config.toml
n_layer = 14
d_model = 256
n_experts = 32
experts_per_token = 2
d_expert = 256
d_shared_expert = 0
activation = "gelu"
moe_layers = [0, 1, 2, 3, 4, 5, 6, 7, 8, 9, 10, 11, 12, 13]
router_score = "softmax"
normalize_top_k = false
routed_scale = 4.0
balance_loss = 0.00411
balance_bias = false
router_z_loss = 0.001
init_std_router = 0.00883
lr_router = 0.000751
vocab_size = 17125
norm = "layernorm"
norm_eps = 1e-05
tie_embeddings = true
optimizer = "soap_variant"
lr = 0.00682
grad_clip = 2.0
batch_tokens = 65536
seq_len = 256
train_tokens = 549100000
steps = 8379
dataset = "wikipedia_en"
Below are experts of layer 5 (counted from 0) of a mixture-of-experts language model. Rows are named router (the router's row for the expert), up (a neuron's input weights, with its number) and show model dimensions 0-255. Each number is 128 + 32 x the weight over its row's rms, rounded and kept within 0 to 255. Numbers have three digits each.
After each expert's rows: a language model's description of what the expert responds to. This comes from a sample of Wikipedia text that the model never trained on.

# expert 27
router:106087158137132151121169125174077161094136146148233080116110200112132114137080150146135152117190151136083111146109131144170129099117094102132065151126121130109153124096164176091099085123090154128131148059098160160079139121060140154180151087155129096105163160126133154108123123104087094158121131194105144124140105171172187078161085182148108127126170095161096183152138111152094109130096134131115111145094083111132165084071156149114102102168165114114182132134066050101122128135158132163092158141024182132131093139110108109153143064174167130141211137153144085119138141088169116079152111145155175108150119162112105110140101143136123103131142116124091143136084075086124133121101137078180172075106127140153068171122183122084181103126106160172158092130091129135068141147116119
up1:096128147090147116123200125097105081181121112106111099141149161142167156164165129158118169133218155107141101138192155124146107096090145151177187158074101167116036076114168093136116119089132089171163150132140102124096115102095118164089069105114185137116173142133167110132102166140139123118101081112155089136168055123162103101153106127101188157126169169091088140185103135134098116139092141110170136191122130155097128096127141126151142146195122123178094131133106100167145155096164122126068153139094125126114154145139108122066147096175133128179123161158144122185114184124174156133122152068139131113194141153137123082143112048146133105159133144161159111089155115097155108131162075143059123098193167175136101063099111181137118109118130130103220094115092143138125128109097205
up2:022098119093174138122086155121139134128133103134155178045103132098164144092081153164096135092176128133111117115129050138118163176099127096135117077172029115138141085120143118102112138130134123182142158109103115143104130189147134133125162127146112130137112168163098107092139150109145104164160087198180112140124107125139118138131164167071139128138131152168146046142185131152111138076120138070147104133111064062120106133118116135152120148100050117067123148140103132136079143181100132091140171155142121117066118108136105189141158178195147177103122153155087115049133138121091140109159098138126116118140119131154087099149124122188142142111046113144112178130127132123148085121177137112164122169067169111099087163125147166067149127093124097190171057175140165139116155185154124
up3:092146181131133138145103161144181105160109146122101066130101145114114106128169141165173137086116193176111117087102153119133155154126176212125099179154112156135139178088138063152122142105092131115152082113169111143094106115075147124125151126177189127127093084120141114186178150074144155096122109096136064151105155099124111113172081087121149108068127136110084105094119130133039081146194115150101057148088201116182155111153153164110099140160132089133129109105184106087143081082139079127109130113119086195095128127086184152075189191077116128082167106119134076128135215095102165082121126119142112123114156158151110115176131109102132134101119177132105138101147122086154181126087049125120159088167114173082175089140096148155116148135164141155105086138122133121118127135124140
up4:081124103098103194125120117152097135137106179151082104134167088137137087129122108107100088140164084133138137119173081178113155140149077149106107127131203105069087124143191108132144144098172088159170130145140139141171181103158164080119123153125076074071138131095085152091100138140114092149128118134137150109145153167134103174109152085143105159127181116091107149101127115109077090214120147108114131146087109114044158101131127126126112113076111087139081145149084063119117123124158129174097169192094097154140104179161103081184184092189133112109077081139142145138087184122075080104181110172129145070126067159099147090145127180096113093168136078103153129085093058105120115111120122114167147182086118126153155105081132145109058143122118133108150188107157097118107178179144142
up5:134140152094158135093103131129105143146157139078161113146136170223159112176108111102153081138116141120173109143101115154098089142159076151132146176115114133138140096064143123122133123136143150196179132150076167128126108047092077094063173143131160049097116094167115105100134118073110155110126154138163109081149104144131122157136161124107086111057133155114185176140129109044133135134144134158164115123084140124157140138092115098125091125187130145128149176217112151122111141159133133114081170137128085111213080156142112156191116114131172130144126125120124154109147159083124175123127216125161196106122081140109185134096071118177144163180153090150161159131150158131093103060112147138138148162148151158119082052098142095105185088105114115144112112147123125182206146143123081
up6:099181105184109158090119161114140132092103136238100115092146142123179134098129122112153082109059055091086115136070175172141108118118124148163129079104138148068126130138184128160110115120177105141096083140071095130129141116119131172119110137106091092119050129095106166183076096118071138189138152157111139127123088160156113168148111101133071153113132139120161072154171118149134085143137106205112072175140143160120142140092096085119147100096122153158143160066083118102176120180126099185144183171119157146106121120104106136169143124207144108125203128153128140170129136145115147097166087175111132072112165135134077100105187123165121096127103162140117130154160114139121128159151115108113149119040122121157100123067151177135165123160177159104171138168133098087132177071122171
up7:150085083180075134114123128165150135119125108199180133162140173160049117112124080086083147113060099103099128171138101138156170167090086101091134085093147166121120091121154124100131159097170119077127103128101144148179132108155149136144133192176103090143058166071111127130145164136118179105094164096106122202142110094071108135119136167091114089201169115088112105133059161103109081190126162192134137138115121125075132108082121190129102099208162168093142101131126131148119158133078164133101080172131124182160102171129128108112067107142069168175149139083139113151156141140134112125165078125118148151166100099091117104112107062168144080119108136157107089157105074078140114125170113130107169122146156134160144164096177123137136128103054123114101116129120138121151137172203127
up8:092109113153047134090143102086133087141078206117163110076154090115136134125194161202110146165074116112094127113147100120159147150123119127179095042098101189136105122120123124171126121152122112139121121148107062170132150127184108068128095119133159126128100146136133143083102154174125149124163065116132132105165159104086182120156111124111136120112096174166091187099124120106135159152082136136116166167219156108119155115142193116142124158089104138153162150155146139107095107092148166031130160172133146097110154153150103114086130072114180143158128126107137127142163135096097051140167087203142192134114138138113108125133095123161173162167106122182140073132136138127122129135177154165132135142212158086161190141146151046116134174081147165145148162100186170111138145089124109
Quotes, brackets, math

# expert 15
router:098150135162126123143152087150108157090117121160123093093158194109076110115114138139068079093107056110162150163104081153124146104152088107114144169045154169113151101134125165120120159138052187248118094065156192132122105152085080136122162103135141129153148142162133132113120166155104154148094138135117167137073154102163162162081152144138137144117123079152125148117181110097190093175091169085142163176123199150130146084090182168137104108138113156106103170138174108119127138096140119152082133137077122151083188106125125111146159160065072153143162140146141131105158133109138136078159105187110141108101177144106076111087085182150129095114074140171123127101144104095096158105065109103136093135082081033153120100152153123088107084142134152156125100122141135155108155150122181
up18:133164119127068139161153076135175153043172167124206120088123104137145125152117160084078116122006098155134127179122146112106122150184150126118139158068155098131113133131085164056141118138165137110081127122159119109167080137148145125177136091135115161177188154126086139119128078189162117104131134097075147103126166131090195114150134140164163186134173124157106158142133121062154089082137129163077124104165166090176118092177108132142074088163102178130130128083143116159151165108140119115126140123125128094154163130116079096083137149156123110161125154150138072093128124087133124110186092151121142055117116111130085156147071146151130131119069127131157096086164120116145130119070114158157136156146181088128090046161139086112187161087135086111145104149104118138046109183136118
up19:137170164148139137102147132176146124120082169149143152125117095142189153100067114135124116100105126102124123161114151106133176133172122109132140144159183175114109090122109150194136123135097161167103132143064132135124177157117146188094156136039152117152074163118129102117174156128119084160075151128115158141028205092080081179115131142204192152150135160127142155141124054124117113131155196147132121164123158156140151141109173165117141086190076201124154105149170138099142072144134134132108109102095120104177140149105071135140094099130164125129107132142165173124149120092089147172193055128127145083163113131175100133151105130123056137153125124116097130135132080157159162100139069152139124170158120204137109088192100134150043143119168118071109113108176111119111097136073127
up20:073149171149126121125147135172133170117127131137155129145083149134153128104102115129102141162124153137122069070109068081184056169083153140135072132141118085154096108120117181147147122131137164095145080104105150101164115178139066175172139159119217106175235134117170096046069150157144075152070147156165123096125121123126103153131071062118119105188172154069108145154120121181164111126132107117116121138138159139151112061180122187069108125131145109141110107128159103159111114111139147119117153131149124166045150123146189119133067200142193110193161140081110081086123115145124170147120084102069084141133118127124084135148105121136087140118086108123090128110117146147149130139098098157074122131124172139075070099134150115145136154179098138108125107153086177087157144149109152
up21:156128131074165147104116139113138112105133189163140100118133166125172119129031158122164106112158130110135075094178141134127123103152159082132128102113134121134155088105081139199120187112099156123137130137110112173150137123063071150118120116123153122117125139135095038104151092146160070105057164142128217136129143132149119102096143181142085181106135128196184111084136165116058166097094197187150109137061128059101128135117093159150046166165141107096130124135088130159105174101127088135147085168128119122140118115127180119131092155171128110142140168148148121142140148175141138101114125109094161113147057144018117106071116108105159108126132118181107083108088138086176090079121153090136146087132177189099114135141126120147137136134122120139099108061143141159158089143080068
up22:128104134177088089114155106171113113132106078206167124119160153081097099129074127141082071085054134139128129191186102135212118131150119143198135179119090129143126141142112090111089150179168105135124169101149093174089092118154143125153162150169100172117077136142126176086092216160151160120129147150116126091147161102105084112191066122160120083101104119089117112111117073159115165118118161081104145115147135094093161083085135114099048146078083143159125169128114080073094090128116157136090160119156132106116113059144112138110147155167150110096140097092108105124103127190120130115164136150136139145147122190127139122130106139127151135151189154121157176119086068125153125080140195131105063163096141210141131101161074171145147114120111147185150131153078101155156138087089145
up23:163135162135130066130136088147126131127095162153122138158087070109129110106132178110123119128146149109152141090161117109098114133154078133160071089181133206106143136085165158115146067157134144078123174118065103145084116124089082162139167105173130077155114154125123111096112133139117113071182095119191172122133145105122102149128148162215134174141139164146130122148158072100103072150126101076106107142126112109098107009117151081110156152084063191117085105093076057127124121104104083110100120129165085133096141130185105188110124197116215158132137155181151145098125138095127100105172102169100114142100116160163118091130130184099124113127149174151144099137173146173105078143144144134174073145113149117112147160171086055135093162117074119124162135145113122140110101144188155
up24:127122150094168166184114107120146109120123140086154138183109190073139057129082128111081092133154192114182147152130179162167135132146136120113159097122077127116124140112122186096140127124207130117148139159134083141122158144091063118111113112176144116113064128142155114114158137129189177165110193175110157070127144166082134142121131154065162112062087148114081168145178078040123120148157131142121112129099082198125185122173129098119125066172156057087098126141192105056115133123121180132184139126118062158126091151085161133121117122108148157168165120081171095094171133178123114115150116095091148128155234097141114150148117106102135098159120119133183136137164092127129132122105153114136086132089149144149143134120162144106109159094128133117138131182093137110142196189165114
up25:140108121148113131153155124123096161115141136097117079143151208067128157084179169116132154096104206189100119099120083200120085117139138151137146128153130158156190110111092088116113185129110126119102139084124089144108131135147098115091135155144205157127164091155132143152045086120161120119142075136156163115120086141135108093158102115117147168137090104124140123111159098102104136104119106152082141141118147110143173120170153196146052130135191062116138112113148129160174164061091121138135121142119148186161157152134120142092137128106122098129059124113100161117149144125119199130181093171185171081163141207091130153091131110161107088133115186155185107119087175137095171087083157137108068094162131155162175134114208171129163185097104111145161087125152157103072085081158099
Digits and list names

# expert 28
router:134221132187140037146188086134112098121091157140148121125121135086191144135105174124079133135117132134126162130112089131202103147088158121143120130159114135048171125103135136067142050125147110191110131080158141147115132137111101147145133093127132105122221122157125198111109120201095125113101095154128142140140132154164152115112143146198091119097116091140129152122150129142176150130117120143169150148090128062144187126079103158102094129111148125118077168085186084080092127089118138150095170101091165178092078141091150101076122117199135100143134140128164111119164130114113138093173091143178141106088142183118129104123118119171126181137136152105084142143184115133173071056115152110122153102156148158108086127125211091085147148150088150162105087184118116182087139143112164
up0:119113093157145106175132137171159137104145116124104157114136107075102112061164125097154146100136116183107131089104093117092081145087159114095230115137152117115084161111131089130078094122138127123138194115135110151115136134102081159148184192132146153059103148075143165093143150110137136127098127178157140176106138143150156142136102121184071189126135165124131115123102102115094133093129159097123170136113129077141078116182098122125083130113140173095152125153145127079163123164140161138115112136077169185111137183109131176115141210159170099093149045085133149147122115106126152210105090112058138183118104140123075063145082142130139139125106143149074119088120119098131095097117124106159110160180125171178081133095152155213110099156106074144067123216162088122155171133171152
up1:158169143190130154162135118136095156145133130105084087110096113092200115158133117145129147088084120163159138168154119113058084139168126127038127146098153076156172141137095142123129126111091198128100090109161114135165146107100152102141118116088105070125101170115110130140121182097108144121086097144148136168172098117106123135140137145166104114128205137152075172125162135138145082192189115100189145161088167096143157077081118134132094140097160064127143120134159114176122102117106096180153100114134131078144091139102057165101104121126135157119108151160093081151046118168114213119102185115155115095123094168117112127127127082097122122125178101117122156194076073084099132125145152072101046111165030152116093142152144138083058082124128138114101118129079103157157099126135141
up2:090119010129172141192216120115140117151132107126150173165098174153174134130115117118132159137128152192148093086175168159099140106041149098125177105167127142138122121140110127182198099105156095185109079095142129150133162074150122080113077124146113153168182178142095121104148166099108121165102138126115088083104091153110174118119159161129120146128114114074124054141145131119101125119102131145107113135136076089149159179134179158117060147098113147104107132115116125134114132155077094169196135132158105188133143163169163119156176095125144091164148125156176101103109114144134154125165142059158110137110090097160139106106148141183101121080130125127142098118120123083097129184120108073080171129160138191130119091156132191144095166122096081163082125103104093189151063188108106
up3:112102181113082117159144105124153130084149072133117134090116134094133132101176161129147067134165144137081131163137127165132169139117144094123130129126114169176141139102141106136194056140094104159100086142144163093089133107122142191083154119147095156099144028135204114114144092153103117108102173154114126112131104177157144130104127129190115095131141131159123150175087123133075137065155083143186153139110142155186096161104125176123150090192074102125100175097136106140173128147164130164146139135137175145105134147121122123120098059128192150187116112030154114146138141101168094169187141144113161152154096074141112089176123106099083125179099166200092097190145140134125092131115041118173121117128112147176147111088147153139098126126119104109070095121237115140140124122158183
up4:213190125097157116183116092120120147082176143137074139122071117154089033134087125117090083119169081132100131106146095137187143119080144133094177147089153130106131106157154144124083157160137113104149133122169127134086110063121127137173132155125119144137150142155100142081220134079119097161123141096123137119130135133132124128147099139147151083127128104101135148103139110124096173095094108177129107043159147124115134162132097116116055145130160114124109131102162134149148123124238188135167115169115142161091072199181198071090170147147151100101172088138126130135140095093138107094144139168097134110131121103117122191052058177102172106114175147082143106091126172161116146161121086160141132125117140116154129056147168063087106099101109113141153173169162069142126138136083124
up5:156162053150124104145122076120129047120122178179129180102071140120055126158095094108168144134098158113132150121118135141119208142114198164138187094060123164137136129162139137125143053113152108111152128115095135166121151130130126154171163117181157084115124123127149184065123085160126108118140128144093148167052180139157111175130155112132123149097113128098171117099135116146177087122120109136172111098156185120176084101193139135159102125077092159140069120145124148079131216104117119100169147164170144082111139138126140209093206120080146179132121083159114198107117153134145141093099104148100140110131124136056131080101097113099057149139118134129132092119101129121164103107132161201118092148173071134148136134156125114134163108137117091080088133158107091096130128200101151
up6:176128060110120194155235082108092142103081101094155153111173164131082130143114200112123142105142193109101090096160108181189205079090102099097131156184141157157161125157154150093064162127119152161066070068144175096103144187208129164159146102121144149102192112162153139126128138069104211130144069159166191172134142176131138126162140114118112054143114105164115164065122144142126157121110066120088126070083105134169188147089094150140134124089130153149082114111131099100151147090127132129090133162102077163097086134147093089158118133161107127103142194090130141118118129137120112111153127082150127142112141130134119143128091147170118137093145155116174117133152128105113091119138129179120138156093111140148138181158109136161165107148172083119132173098099120112100158127102142
up7:143191181175118121108193156160170124131101151117117157110151094145177167114151124138135160132109149168103148153152129104171155090098163101126142078168151144073147163065170181125133142160077155133029147135130159106095116100102181123070108152094089154118158099137135055108118125121114065120140127158096092085072190107106104127141099156121083114134146134188129104152126122128179146127078077086158100161095191134115143111137110089177088157098162129082122073153143080097096172136098153120153130123099137157053097141102104076169123106142103108116090092109080152165144058116084099123122069110178097142138105142135106071131139177163145103125113170175142147128137133164151092138112181120138099144119135145174093101065120150139109135212166196173160174114164083152146119099079098
Possessive s and suffixes

# expert 0
router:119120135192093143106142100182087097096090129164168084106133176084117117142098172091014126090144102117110114113079085155108161160157119129116073146082115116122161076146116101136107175138101128194095112165141164170118182111103150161167165086120168129116153128179163151152090179228113119154081121138112207150102143146131204151051130178157156119129155121111115151080157103115113074135096162104132117153127139168107173121078163145167142122130126131076125147120109117164143104106113132147132135096128136173110180161084178104129172158112082142180184151138115156092130146079129134103240134119115129142134127107130086113088094167139143105118124227148097133089163066146136140065115093119141104146087114112108106115117160140100125122137139179120109119157094157197099142171125132
up0:184135143169157151034165137171097053128208141133180126172094135165149157070125146077125166164109104108071106107157108102112147155106171081142159078124208118141130132118136123182158158087131115151147154146158141092104136124136125129154155135144119136104197156133189082137119131110089117105131089089114141121125105169103119107109115125142116044061054140093089107138131121144154135151117123145110112141056140065138135134116145094092105080094105096151102165143130129119139132069195109183116135172140097157116135193184119127187135145080145165160128162129111088137098137117124115143089097148077132122093207073148113068130083135133101090103108139118058172120060065165125073110197118094120146136106052136172127127129105140154076148094132121149095130096125122120171118147135092
up1:100119145181169159153115146112091106098110135126207104092141144149125098089119168168102126156133151132050117078137148160108084104106135098140073116123111087151100114083141098157125106164086142155163121107126157097141200105149100161135125113115154106169143087154108082109177104113046127063056086150069098192220081095149115089141117127163133081108133156109132136103164087120117171129131157130127121122102131104150101091168081222089129150129169102182185093113152183145122084093149127150165098140116148131092120127156111150184161208126152144167146147159150141126144085146170130125148149153100146091144084109116146134076096154127171101196117081082156116160151126174160134111118136148190151128086111125102164154137124222102105098147195150156102153104163163115147153143056122
up2:097117165062148179170134105070118110155093154151169126156135171190148162107153147182118151156094143106128174141145073098119163131117131175126148123094072202104167126147156097134156128093132103152131117128117105186143068159120119186118130073126137145143132099146190182136109134110113158140107148162093171156084100089157141096046103124126081049173203147141059150096103140153191114142103142164117152145109112110170145093143090062170139114137194114094168155159156166085162144153082143123126125132177102081149091128119168128146092149043090094104115099119125144107078155129101164156116113079150116107030190132138088079138115097147054141113173086098110127132081152146172137155146139212115150101130108150118110172099125143157159134121157148156122118153133107149124154123093095
up3:119186096114140135141129114146129105154111132090106131163051119125077121203157172066152141133125106130108149146139143135132105170119135162202076083122132126140132139137097105161057126086151095094095113127103076123152132104149176133127159094136110103087163173140132135096070133093086109160077146173102158146091111158136197148100166100091154136136175125080071191124185179122152114127104115151070195102074089175116121168149200129086148134125119126136119163061121060127161133099141117133142159126106127111069132097109160135124119173147069173142116130112053120126146110100117100172131050150165125058067138185154095090168113157147107106138102170104108096120151097117148163087174111155170141149106071162125089204105102190145142153091163085102099138158119135146132109179141161
up4:196141163103060165061155135109120096090076134165147134166132121150172133172101123118056129068057111137200121121165160170148122097131182090132165160168197106084124113143171156114115112108057153179125093164123141205083130156136168127126128170093090187150142118173111132145116139105109074230117113127156101151101117188094113130134123148135119146085109131114195141175149174108164077152153166120135143149071132143092144090113117153137161138161132145138098092151167124097151178081101120064135077121142166120130132113113075122173088111169142121124072100107154086099118160135142191148090112143083136111135097140112084102118118125170158158139174118134080119094146098058125133100100138116142092120130111107118110134094112139123148144133136114149141158159165231078171183176108091
up5:123133163137098090182109145159072158164137115134116127149146102121142139157146204113173134152103155162105124158149157116029164183194092107164162221109098113128127152058115112155167092148159137139093121140147125135153154142121100106156119110104175105091083086136094100093097106127112087182133117104095135109092196102105174062171173135133144197137096115120119101101120102105158086169149129097114083109117083122098127202130144176158079096088096118183101119144175135124110091128137119112133180103153143135126129131167111141122165129144126094166124116116202146143161112153097204130123190124124158112138134134176102133048063132166136122143100106132100160193092115083156189156170123131105121124106148042127149126173115150092088098158167145133190192131096159073075097134138138
up6:122069148147156109166202142151139094102089129164110093143125137127146183189139123157179189121103164142108118166122152102098105109175187128135084153165154096158139148139124130137164117092119107140121024113083117120094119133143112076114165133076242099124119119141137125148102179106118073147161131083151072055097106096100170186104070141071120129086157137135134174107097141072122152063169115150118137131125141046127117128134133109101083152112121061122139159172152104105124111142097143069163143130142090104109118104122134122115076120141160129135136057177162172132104084184147121144117111151111136088141086071193087084099156149117143141125114107115092164073131104109145160123103142081151087156077120133134162146134171102105078144091056095090182135113148095153127135139139047
up7:155085099129127145173071065138138126132073072133090103148128096094140072165087136177186138151097109127116148111132174129155140102055085114091100073069146133088136085114162190126111179113141142130104122063111148084132174122126110121122133128161175177171109159135138112127104112163156141085118117192102136151089109164154158188180117135157097105137117150112108122127192130155088158149092146105152123171128142138112147117086167162146108104077190111122121163085153094120150156156157153145069143119138147169147140166140135114141137101151078069129074110145129129145174134131104136161174113030145113170156119112185162177164144185176135125116184098141135150128126156091172103131092173089043130173109168076097153055107120168153105103079170106092111078045135138144175124115144098
Table cell separators

# expert 23
router:097152135160122121142155088147111157090119121163123098093155197112073109117117137140072084096112055112156149157106081155121144106154086110115151170047154167111152102138123162121120161141053185251126094068156189131123104150088078142120162108132145130151148146165137130106122166156105155148095137137119173138071152103167165163082151143138138139122122076157132150119184111099192094174092166092141166176123199147130148087093185163136107108137108155108099170144175110123127133095145121151080135143084125148082190108125120115145161164071076147146159139145144129105156141110136138079161102192112141110101183144104074111084085181151131094113072141171126127100145100095097166106064104102136094137087079032153126103153155128094107090145138151153129102122146133156106154153123182
up1:037114145177105107150123159156140140113096103168159066132081097170103106188157119151172140125158194158129110128069119129218120131145130122099138159121132130164135136157142066113119097103167060115145118171118118088160134099164053143151162169167118161126150121195116111103113118144109080123157108130132165068152098170129139144116151137173108135174121159143115128107137094100174121113125155094148105166089158179120108094124173174108141146109106081136138136112119153144096215120115119186147189099114150148106140106119113098145149118154204128125048073106055170132148091128101088126130094156110096115164141098143071141155092097116064121162105101121112154106097117086032124067162169155127133164099105158147112138126074140089083088158123147226120115161169141133098151132074098
up2:131141165149149159115141115129144099129150126096158128152104171125187104116103132108159097155098074159131167140109074156115190122085180143187109064123113171110104156123104152121092110168173168187156158097102140146068108149102120069190142181141108106095126147118171104117122127171077203055123106148072155171098135146178110122115134160114113118141197128177146144179135144137110100127125099111144106111089144090167138133102162163065095132157118105081161120132135209118167139044126158155122140140104116084063160157150145125082112082135111135123117101131078119118135115109139173125124138108167075162123173061101149111157137084148043145143138135146115104117108122116158101180056103108085157084076189060158130123133116160139048113161136136132115075138125145146122123087189209
up3:102126078127102150179163153185125154140160129132161154151090165126049158155138089110113074149210147130162122129145130123133134111068136113084130124136092106137154080125162140096117112117146179097126120098117158178135099156137103077084163135172112102156117175118118186128137172081084068146124149133194181170035156089158152111129109099163178127119137110119132143127128064157128130148170117152125125100185171129161167204113144192119080133128114132141098133137143130116092102101111147153174152204069105118094185109142114113117171122077101076114148110157136077117165164137089167133096091071120132124149183119129148104167112071143127183182128163112141168134097104161058110172055102158159112146104087094130142191097172156134165157106166116104116177141124147084113101179064136
up4:091068154160145158144135104087148116132109131164104130070142169159137114094094156125123104171094125159133127186130067157142131120094145132132039115132141151108107139139179151113102112145126076093158150174151161134153069099153125177171153123123143122160153142170129168142171105102135126071146167105145138108141160123134116131104130097159126118198197137144062159165184143117114137158068148162157164113156064166090114124107145147089113124104124133125078204121150120130082087114146105170123088149159089104138223134151151122128134150098107163140120183103130165132147164090119143151111121089140110048064209098166125136070174158069108119147089052159153158116162145135105133155179139093063119119083136120113126115031149104100099082124130095078168199124117136166124196118127165
up5:134146133124083150109150141166105125087119146122140120134096119163171090143084156148123173138104128173122085159167136149154111135130135074082071121102137149113164080135136190129090078172160109139090182099081184183073161091108075122118190137092141062134120121134152103143093138136158167158162169114138115226180123103197122184112086173119213093119151118092172098032125161135158133177106077089107144097084148129090139138149172081148146144096173189113203122100150140135162116101148149146095124128146153147106102106085118071135095156120148107126131143128164147127132061106127118143095119132170166093110175152140127148151137178123163099118096103148117118152145142129099155120055131112108145152105131094152123129168141082138093204029080121140103149208146099112103134116094104
up6:103142198093118133142133118126098152088126115107132132127143201152183145134081113107106092176121129111118083094111132134113186057119138088106148113140117181164137105136104121142071040065118157175144133119178125127125125146101079125138092194171165113168140114076143160168110172108129212161129129118179133193144114126170148165104168166141156124146156144113099104142116093109118160142124123185117147120199175139140148122187068147114128167133113096048174086114132099045129156071092113144172104156117165029110129161168117112106169130127085152134128114131102164139137087122129121105127097087144120135150162132080086112120086159162144132161091068180166060133103145153121122124133145149077124176115116080086128062134128101154096157114091142134112139090169149123171111199077076
up7:193113204128165096157196150127165092147157106150100152062152153080136098126140092128133130138174100091129207118096135130189156165123107137097108097142148141096112136133051152094161109149110174141111151068078173112158158130137119121163117142132121114088111138117095124153158157091080099125118120117089103189111052080182099134146169160204152156101141079160116154119119103116036112150116117127173178144138099147119157131095097122130132086179120147127076144088151087157087188209151114142104147110120147146120103155103128087087142088144088146130164139149154110079099139161090168096150131080146194190133109177182123147209077151084101142093109187120112162118099121163089078083068091171117153147143123138126163108149173113133167153154145132152116136081118104066137117123129125
up8:116103154139186174124117099155100122132118180144077137173111112099122121133139091131104089207120164146191138152157120143137126117101126144094139120145102116121089108168125113157208130095104160070133063143114156149128155065122038093087162096117216075112109115101126116112123122097056105176106214107082161170125130094124152093084077178123132150080119138168092110067192079137116087098104049138129127146138112069116093090148158116172076131084171157116149143188106172109123137143153160068105123084133144109086128103083175115154133118132133141198142141095150109193139149130151137099138147114191136104151176130144077099164160082158116113108160108158108120157165139156137132144137117092103126142170124077111090124108122158163075176094118143120166113148139148101150081113109044
Articles and pronouns

# expert 16
router:099151136163126124147153089149109159089118119161123094094159195109074112116115137138070081095108056111161149161105079153123148103153089107113144168047155170112150102134124165121121160139053188247123095066158192131122107153085079136123162104139142129154150143163134134112121166154105156149094139136116168137074155103164163163081154143138137143118124079152126149119182111098189092175091168087141164175125198150131147085091183170137105107139114155107104171139176108119126136095151121153084132136079123149084189107125125113146158161065070152146162141145142130105158135109139136078160105185110140107102179144108077110086086181152136097114075141172123128103147103097096160105066108103136094137080080032153122101152153123087109084140134153158127100122140135156109157151121182
up1:203111133148135161104157137185094152167105144105118123166111127148140123119131145137144147114168108125094070125110118138148109126081125074081144073132179118165120113056172136168110159166100064105174166082153193125156116158145123114165060125144152148137120161214116049107151136108102120148137122140131119105112134146115120108117159176115114187138142101134107112096130088163076137154078141096102163135138122111147172117130156127137122101114073121152147122103074120138074119172135088153122100120074135149096166132061122076125100125130134135124187108071101125121164141090103151159095102146147168091132154187109131195039104154175154200178076203148108174168107048183134108087153113143170113117126149099129178099155186107171068130140115133134161095131168106059150136170121062
up2:111181157139113148153131099115138073105118180154074100141114147121119117121154055078156069130092099162122145150167162082163141149127154164107133110140100086164170130133128166060101081095124168186060191141081096130157123089027127148135112118121104144156142067116142121105095148114124095095099182165156092117153143175113179126120138131099102183118147090131096158178187079125102145114128069136138087114111161104068132080153141087173128139158086112112117141104108108152123131126169105106123183147105043129112101128094162178103179047101081150079179164131137115119123136141131112159062119118181209113108163103114110141090139166182179144124132162178128131115141146143126166107138129078134071138169123089122120132128119170198116094151118081157138064149171142108102093097135083
up3:102084117151156119093172135186143165111124086174136202101126113138151149066155127131171116171136126208106182108063064095083124119103179118176101163057177107075080092155143090110163126125146146097073113097119121142103143138120152135097107079163115134144137088132159187138207111163085122157088149091124096149114166120108131130095187146139093139162136146140156143160111104162133142163048144134145095165121118123111126180116136161168113116215120155174104150099104125140143190109145149134169159127100134084139136154114141165086188192102184174108122146084191144152114126090127113117165125128125172072145208153069092135159114126097090092147106120132156120121173066081115065120103100134119132123078099099067151154146142174149140081135160131137120072144103117131110093185132126
up4:213145125140144073067125121185149144111091081145135113147188142113136110162181087146083096168123151106122084180136130171120107149140120110127097163070103130100145168145123136109108167126068108148123106130088128104119139121068138203120107122099121094123173120129150116153155155074127142152141129122184171150167105135179069145093114113167138155144145173116093130140142161043109093164117143134167166100173179098142141155109118098108112110071173185079136108076119094116077136153131132147146177098108167068134153135157147116098161108151123102150115033109180130076162131147157127161176154104129106082117093122155165157162127136095142143099074064132169186144151093110128109098114123170167188139069123159112136074198115128197125079082106119094068087140140080108109088169076115
up5:142159136184092154105125131120082164132114073123136111132142111127112093138139134168122122118043102103165057142077095123175098148122131128147141183148138136073075151119156090178153154137095133143111115109103174163096162105085109165120127153129087111116195120154187117099080082172112132090153112129172100143127087064134067097155145151134118130148113089095131133121139148082121034163112100111151167107150148153146162111135136165161097072167064167141154169128050088091086135183135149143160132141063085098100067150128132092170125097159186141127140103105179210183171169126180152153134111104099102131144157130096115113126166120096166128085119138131131187156103139092147123233149126186121169116087152162118108077091150095098137110150087133100136117099183128113114074098096086
up6:136118120205166123200146119207127141102147089127061159107136122085144078139089104124133100126133097077163165123087057126182122129109138143144112113208120114158157141131147155102087177102153135184137139143182083166210133110145063162147170124119149104183142135129162115134136179171128162114072088088089140157183155063136124151125153132128150188137128140127147160108128165081115155174115106165068123127162120140088120088101147164128106108091076087190149119108139157128092103144175127138079114149124128123126096128090139126123150182070147137150112088121110188140123183169139117132160087111049163116141128168119116129120070161063137125132076065067097165138088053120151131123149101101127103165136150112157122142117167149089113136083028138172128081128126152122116135086120165
up7:136126108100108136110097081113099175128155146108151133136107168118053144065147165149141161152102162091092128128070145115155154108177175133149130081113139142136151097142102125161132144118117148144125114119074136102100147173147112119113134104104062083206093196157102125124127155123042129163108112116148165158100124083079147195107101200107127124099181079153156109077122076133125107133121123132109144096070142181116103097069111188114104109152127095143084105163178071122137148138156106089177130115124127151121183050126163136108128186098145160132143077159093071162156167061139168155092125135113153135114173131167099099105067124121132091121130095178175089128060169150126156149107120186091112115136114084146138079157098146121136115138122187166098103204204107138121050090149098
up8:098105174182101145136128204100112113130120162154145119072111173135150096167148116190082107179144060068100118099130047094121139127201181088101105177085216156168118113114112146092127151157136143130105121114076123180089128108108138091152141082148162078085084168101097140111126117162135135098100100169099172129104109160169114190099152127082106172192152163095146171116118124075144181131150146104170126155073173177130160089150121114179169156187163141157157138090137150114126090102122123183041157154091082173129169184190142096121111122125126108110131106168146159134168137091153110150091091104107179161158146140106147162047143102129123159096146144096107125193144111138109098137133131138090119072159140138083083097144117182150100130168154122151117137162134148152117124143114110
Surnames and pronoun subjects